From a checkpoint of a small mixture-of-experts model trained on Wikipedia: 10 layers, 4 picks a token.
Below are experts of layer 5 (counted from 0) of a mixture-of-experts language model. Rows are named router (the router's row for the expert), gate (a neuron's input weights, with its number), up (a neuron's input weights, with its number), down (a neuron's output weights, with its number) and show model dimensions 0-95. Each number is 500 + 40 x the weight over its row's rms, rounded and kept within 0 to 999. Numbers have three digits each.
Before each expert's rows: a language model's description of what the expert responds to; "comes before" lists some tokens at least twice as common just after its tokens as in all text. This comes from a sample of Wikipedia text that the model never trained on. Tokens count by the router's weight.

# expert 30
Description: Full stops ending sentences or list items, especially before a line break, plus "==" section-heading markers, ")." and quote-period combinations.
comes before: "\n", " The", " He", " In", " It", " This"
router:499477547466525493500469517479420508486517514532428563528501538499548486574417524447473467418538454460508462469473442585593523489511464539507498489508528456553427479534543424483527529480539531402520455506486466561529518536516447498526546480525541513431480467448550516519544545482502494495
gate7:518570491462433524466461404527508453494519450487417539488590475489522527460539505486462421451502458434454512503407487510509492495485518486501531492522492536472527499517481500496538532482461544448497465457511548534580499620541501471471511491499546452449455528465561502395513546504497490490
up7:438530492520544508535522597461501509615506554570579465461516505496490488483477444514497563539554499500482567473554501483401557459466491569559487508426479439496498523568507493504479438486510490569474541540426443479474512478504536556497497500497464484513509515500423562499497538501494521492
down7:548463496479489509481486436532559498526459450473480494513532479429499461449550518449615390507460466473512471498470470561501490498560522479456500487526481479468516517488535458486593497520487529475440507483523481519514575576492458451467495509478559447451518499502507521412495455527386554479
gate8:495499448577472497515509539479484480494474514450518515526525573454510492509497491573594524490474508546492511512536522501504489540497535417466493463500532456477496497397495537575481555470497499481443499506460462432475544529578474442505506503447501494581524564498504552523531505665503502499
up8:496521500507548460493488481470535565503514443586482488414500473566492514500458501456461514491501488411541474537477493518474600436483476586513459511535432486515533483529475511487532390523504500505539503530503468580537415501470570557509506496498501431461502428498471499568444500446474516517
down8:553526507503484500525506554539492480483543502485492478527506518477488482504471462537509544507467515497515584523539482555506538452541483445585510490550508485487453446442507495524493514423518519471576513498450452428379468543528520501512507527526520505570503630574523502561525526492544482392
gate9:495481526505561458489482458446490514486497499569432491549489436504484517553507502537563594450478476468510498520503448502480501606546470464505455466499610484495501554501467543538465529503497513497482515468526399575491514575512451472502532588538502490493582475540495548510488537581531518477
up9:564632484545481501499516504522524565495490544543501566531530549545517490530492413465505567520567454538517477497506497471506466487495409445538416385488500471424510587467503503534546495506481479524525506486476500429494453514531412489497500497500505549519507520527545544488467497486469487536
down9:533471487514462446509533491439472491502488491508504481471568439466497485501506490500591552523466501442480547494438492548447472460511392418472473524439558513458514551447472531474460491488456549459547570527526453538500507504492498619479543608543506468502499554500455494479529492473497549537
gate10:506505489553552482483500513551412459535486578493493511489530450445474496517538508544516506495503496517531498499502471560466447507494498484531486534500574499501518495540507484521590471528554542497475464476428511400507515528504636493486430423511502522538445566495564501487519474405430483560
up10:521499487511476479537507509592467525469486512536496519480507501518533526503468491511549564514462503498441501492551516428530516472539493468509483454462469536498500524508592525543501515323447458503487508483489495502473384572502502468537506440524508495503508449493391577511552504480480456450
down10:521482447455607501518542491471554499494599557492497476497422416484519508460497433498500499500496508435490520481445421500407477505496482527542534511522570530445568390517481490497445580454477511503522482520468479526589477501472517501564456515516530540507499482509524485504545497487435516479
gate11:429491541531528523471498523524500531501510509505443433523590479493533498577427368505560491514471438504514443590485573525484501464479499498464490443518500523525508447513483502545467533495407445505522531537499608499483495500539462491465460508524458486505500504522475540486492485569401497494
up11:474488491572524509502427528492500573488536505498391484543545450498527565465477404536498533496500502520520475546545531509524552496528483579501541515495487468500482498539553548557450495499459515589437406583482598518496471517499440530461448501508511502511461476523513551500500445447456499473
down11:503446499464496464565400506489509546446509448542512529435491536478495565439513440526454502502501478503499468498505497519494440462430478548501511466516469466510531494459512482652499462501503546554465478529455504529496488445474478488397478499495487428519470492383481513499561426503508485493
gate12:497524504445457498399505453579494561490516510501480491489463495538493488528509455503478495477567490416557480541391484507496575479479502540497482507460516506479535477515543444575516488463564509504520432473490446526546492472415489485508474486466519529493590521452599548479502410466521540533
up12:566494429535448530520526522454533471466487415517509572605483503522498494509581503502504514501498505520501466497517487526505409499489416469438492513496513498582451586580474507504493502505494500462566474466506434553487559513533516491503523498495491490572477498457501482554468531555382482444
down12:505483501546595458497495505462573525623538507503506555489466424436517537510409519507466522524497494444455524497490488505508474497520586444514507396513476472444523459496575458465511514488493466518421543464484475467476499487501437459504499479467533501536512519407486462497437528499496427507
gate13:490508547417490513440500452580501447570475560482488369499499512512497461553559496461525502495473503491532493432489461457519575474504462491482500481502445529526555593500529481544487488480483481491541515479531515464450501448529374491473493483452483498458436568487489497466565533567500492493
up13:406499531488471486535495491515499516541559506493543549495506394500518488499410528540450530455529531481466480580526471488530498533528590526500507520465500500565486466522448537512455473505565536549519457586511508511521500512508598505495480532494543585500453419494471482622478484499512480483
down13:495431547483441530500502530486501495510461490499490518480500592489497531465429391547523516528539547485583522509544488498532562510492476475482514520472499429439506456484560489458553512505639442455484489484388458500455459499484533485467469488505504459534530559502523505455482528465463496427
gate14:527559448489545430494501510504419560525510511500449508467452504451536465501539491511512533505441479522473472488485452465507521499486517618503502539499511536496504461547446409473503477522496481508539470572510499454505585531496495574559535533452420546466496510485567505519556532484534631520
up14:561470495429440491490511531578498483441519545476444547572501500513544532522483509536498465461499487498498511516476455553474466480485573486500491511517504477495506629563510484612575467509481470459475612487514455501463594484559486490498571497540549497517525493519509546570495520501494461481
down14:553449442441484524477539544532492508444505489577529498508484429529516501433478519492521504501474489437498489501406436566496499500443487485500522504525523513480504501491427415574496589529478542496549494475469438471524553449582441552514490500498513498460442542521492528454592411488500478525
gate15:489358516526494483486499454510471468524481599507480528529493450465500541547569519501506449496503500533485517500546496453472573520540473489523541548493556483510538543505508491575505504385479503540504420462515523515566462506543529474480444502507524533496492503480489515488615464393501460486
up15:534488499519551502577529500492475392621498579534500490489507481491428520531510521462449474490515479496478533409496524473482506533515460465536512576528535513483501470546509510528512463502434491548543447501504550497514507502535527500485493437530522497485541479495494438464632543378521493499
down15:424535463469452493446518580492462424561472455575488491456461453455580577589485504509602596518525492498565480577509506451494448498497495473496505534499498522475487502494486485492419496540505483453520529483517498448502536510528500501465533478440524488482384541509477550509501519499484491485
gate16:477421504537485456493492561496465502502454482575437480508480493504530501513441567504481529504497486505468419478430498466512482551483415476503541445542518497490502492580500506476502585462487501496464516404611497443501457501602503511520499455507489498504600527457567519555486473495512492439
up16:451578545500504481551562503510507546432550554502491522501492523472511563506497456513510570528489495525582561455502506497484483511455468431505490542498416511537425542503551436502503508549460501503505435493495526500483393508532449540517492500451454499479485492380524509524439602505503527541
down16:462607494503487482442525489549471497499557553480512513503501437478470534466491489469470582502577467529524520510563488517528501534509489537463500515533525537530412545494553478464552633542484489551503469502495524491499526573520477500517522567452531500438480523387475502479474543461479532580
gate17:529495533481501488499473503473456479567501526507436522537491468413469531487549526508485464415500502517401548493478456460419509542532544505518518505507558504602472440570496503500507514547454520432538419495535465491498582512486500448433472502537576504465485490499575512480594487503469486463
up17:522460478508497393470561487503525537465498500412575489537462536522501444507488487533515508500488500468560423511502504540573493421488468431448472428529503471501531532495549363515477492435514489509493585556501517521506474455513484543614543468462459511513501507519468488518452496499504492504
down17:526387507507541435461428525498499524496503486530501502500527495483492521487503484516477445505440488460577466460460516507482499392523487496509345501504453537507516453472455511529508523459537490502524480524500484424539528501530504617584525497555471551509453471531477502548460510513567494467
gate18:486506479489496504505552535459496510470405541534507451457495461530496504532483479494519525544565501361452476413464518500405531500501493511526498494508506526570368497563493487495480550493552532524539494453568477421475504544569434491504509477485530494551585513472511483489489481484469492507
up18:517518516518448510487475470516474484475555514505366537518560536483530462513508595529498466454546505511463464550548499539599418565507542490464508452500532550486502487440491517502467501476481530483530499567424505501463489480488532577512537506441572462479498468484405508528560511545526440501
down18:530492508556600535459501425477451454501503507529498482536518440523478436438500555484453475503482537491517474481531497572485527501536511573501500488483466496482450476482496542449426481495551514471503620557444542456459481473512484569531501475487631580476460524482546478519501500536523490448
gate19:529423541490435502500491601479500522464550434485500500555442512526512481488522504500517509475523455500459509509529487508474469519495504537571486495553546485592500455595424497559514426539497498471439516510520496533491542429512563539516591413463548423526503491481502498590490501493485551502
up19:473552407498575503482508425516516444533488544492500492455569471488450534517497504527482499576490503562485518474437517538539498500471512425416514508511481498467492582469538509500500537405478536500534508480487497488529478592480448476414502513537421541510480516532542489432543579492503428471
down19:538503509498430451485522545445464476483494471488487496524473544435488486499533499430485465514536516386568512451544509456494474479511458583582470502505493474504576439592498459481462445546410495502572428490517529495468503450563545567538510478569481493503490533484496544538515478489483545494
gate20:462481512550514519536461489391502450435533437520475425493549580573516473499489457487496513441513503480559428523533473494506446433544505546488527506482519505496509491492552401501498497452494497501471585484499513533529479501554530465503512493469495404417477460470487536437505487510572466420
up20:444513549476523484537542554496543512569528554463510533506554461500547523501476451517497487551467435502499533498501511524500391507500498562505529510499449455514453522495456528485561516535556503517474509533491519490521524504512499425501439518498497565520564544554504495659545398554453528527
down20:503487558485492513508510500505542477543576590474479520582500506407496482483482445502493471510412486513532560515514502495493524543496601566497553524510413485585501481506503492513505567516492532513489470498464540517487521516485525491474507490507514560598538419540483452562563412469502466439
gate21:522496413511580447536536504452593589458503470569499470423503470436425524433455531504517531514467549579491538446484498493512527507512546506539505498509498507488547512515441542484541548554493525479472513519502514571513434509503480500486493485541448500565557545458522500530587566522494556486
up21:490543558436481528512518509521448424552510475465547558538494499472510559501541437570505536521497468498489488499475469576523442531462518437470434555528521481542549499562519407625478431538503530478487518523464520449487532463478518477514481449535547500500448505525559469605482519509488501504
down21:497508522439511558501534416429449469522515503485484529494468517493534533497546497498471511498533523488367485514530549442510514485553502523505409560524477494542516530522531500565499446505505531464540543484479521532455505462622422451536459563537518500440543474487519501508398491478510564493
gate22:477548463502376494492497540503502465518457537452462459480501456460500461498496570487484474556491496476504463425516504582455509536461500504505500449489541550514434533551500501598441504515475505590513502532494461527490495500566522545501442366525525477534468506515470417531498456502546460521
up22:477385540491484512501499498488566446540494549480537501485494493473475501489610475431543545496492518507462537506610455494549580497495511470505442441502464456530525424484601506504471508458411453488507527496557516520499456498449440529589508485491472538498523503480436499477500524474498494452
down22:572496549457449518536499531438513510429512496504569487501477506491477508495509568487535559520535500537507556501623468435489502488525475559429503523533501453509465498536535556466511511451517535524497354502519502522488474497429505502563485470483510514468486589580481525452499543516474430479
gate23:501492562517553498473550506527461504504516512512470454498513493506523443516499469497547573490541486502498524580485498468511551365530448541505466485491503511497590519560498521460513477426482500507488491572500456506426537502509496502518506540360471538498479506524514598503567505577432545510
up23:447391491524550499525465528501453556455505510461461494474450520507554481491508546477516452568496502451489606445501489501501437529482486462486518512491471481457458499474479473452522401499488462500513492530490522551516416516482406473451487498584541499524488501455491494517395553501593465512
down23:522493551506465499483432552499461510425382488386512520527487504478500492472526502507469419505507492500475608539501470495463496515531502453492523474499627478496451503535534463452489502537465502526490466494473529516479426464408500459455527494479523564486442486408464520486464493498477476457
gate24:497458477539494516501574483625501509481496502447500497519452464390492590511535611499498497576428498523488509469443477503485497511482514442548507507583542496494521540530478472544454522523488499505498442506515498488517559482512440502435586493501499517518482451426503505412530495443496457502
up24:481492467519519507504571521542456579498488490499515505424497401505504549506460543500591586519418490521501499495432479437453518458515504414527528597493501583468447498445460510509460498511463434508498430485501473493531496507457479502509500480494437497506483418458520544491545506409514508497
down24:414509504479520544504439488448561458542501498490515504503365483526456499502500448518529518485497541547426469524562448516550450621449532461562504477522504495576527508494519515543502572471509496455498499457510482508469483517550526445452481471522523436525512503560613489495508484515459505526
gate25:407503502508426522505506386455571498411493462496446509462535546538517473492408442530491540465512522500541500499518501397523492516548454505558475564512493454501499492517584536510485449445501516515464540493471499553503484487562495456578540485493504505517522424501495595500498504499470519462
up25:452503460544481546533498394459602479423477458512486531493555515486497483482388416533477492529511504495524496484512514391564497512541462499507505521481434496501474501510571518502500449458455504537467531467456507545528481498540466423487542490501498505522497477438419580494457561512494501453
down25:461613571489503488488478451504525515510484394459485517518555511580456480448518458480467547465501529478534499505483540535536504448503413444565523507452420457473514504450495572509498470601509499500455535520502524513492525532475545521490551455509505461512515500505424505493411478496590505498
gate26:454466538523496451461459493489511440516379623494547520506514522413627497508508504422496442500544518520474532487505458530507456546390540529512497495524528485500483465518619478483555536501452523535506497526510499498545529526498484507500510569511497504498494476498470499509451499567497514469
up26:537533508483431508481506483527499479507511488500388507511501496433531463480479500521516476473411501541479456557411542502510473513535514446513470466453475501492566510456500525490520498514540461491500501477497493542514504671497515504508479458517602496525508557420523499491553498399496439452
down26:499496490480474523478559475536514438466511517508504526469418509458504499520471508491529500504401560509513465517444582462547502508503466418531424503432445515505554532382599513500601502480522502521508529456473515515526508494536525517517518506517499474500486528395554467589496479500535538462
gate27:503500566534509485540489490507515515509522512489409479524493577474503528493524521462516510416456548508404573500501497462479585400526606598548451476467486489612519504518527505448504507499485498458490509547495497485502471497546437564522515558493491499500500493453543528453532501442501469552
up27:495509501460508509476514508489498504463464444500499486474476485496521523493466495497467427579501450559502437462470503496604425554493498506387524500539493485396470456530424514618477510510531490593534572487487514456529540535502503460485511432509585506500524449491472425500490499488511512501
down27:532539564462466458489505513438561557434501496543488475513459476459520468508449456490519546493538439534477500440497451494528462517532480475509490537617498432597495472534531498453536495510537504591508512509474459578462472449522508518455453466488542510496469507527626489488421497504455497529
gate28:585482518504474549455527507500483492506525483519522499489495461500496544405485521511502500525510468511515495505356499508429438548542432538556454509480511543524489481494501520550501480509460510560465470500550487457548504435649472500493491504547518403530495513572565513518565503497498461493
up28:523493493499529504427499493450536514465518433540540468521456452517508590466496529490491483471527477390590495489506499588418444572507536519493466557509524501549421451488494475506472551525454508522455501484511495425589468472543523583520435495498504456459488564455453502486473510527511513503
down28:514515450485532481466526473421539446546485497515476469550532542556441531405506489513521572526575519518589487479465497528497500566503515471481481499479519490527432498440564435489513504496469542521437508506482475459576514471570501579382505490590492504512479506470512497463486509494579460514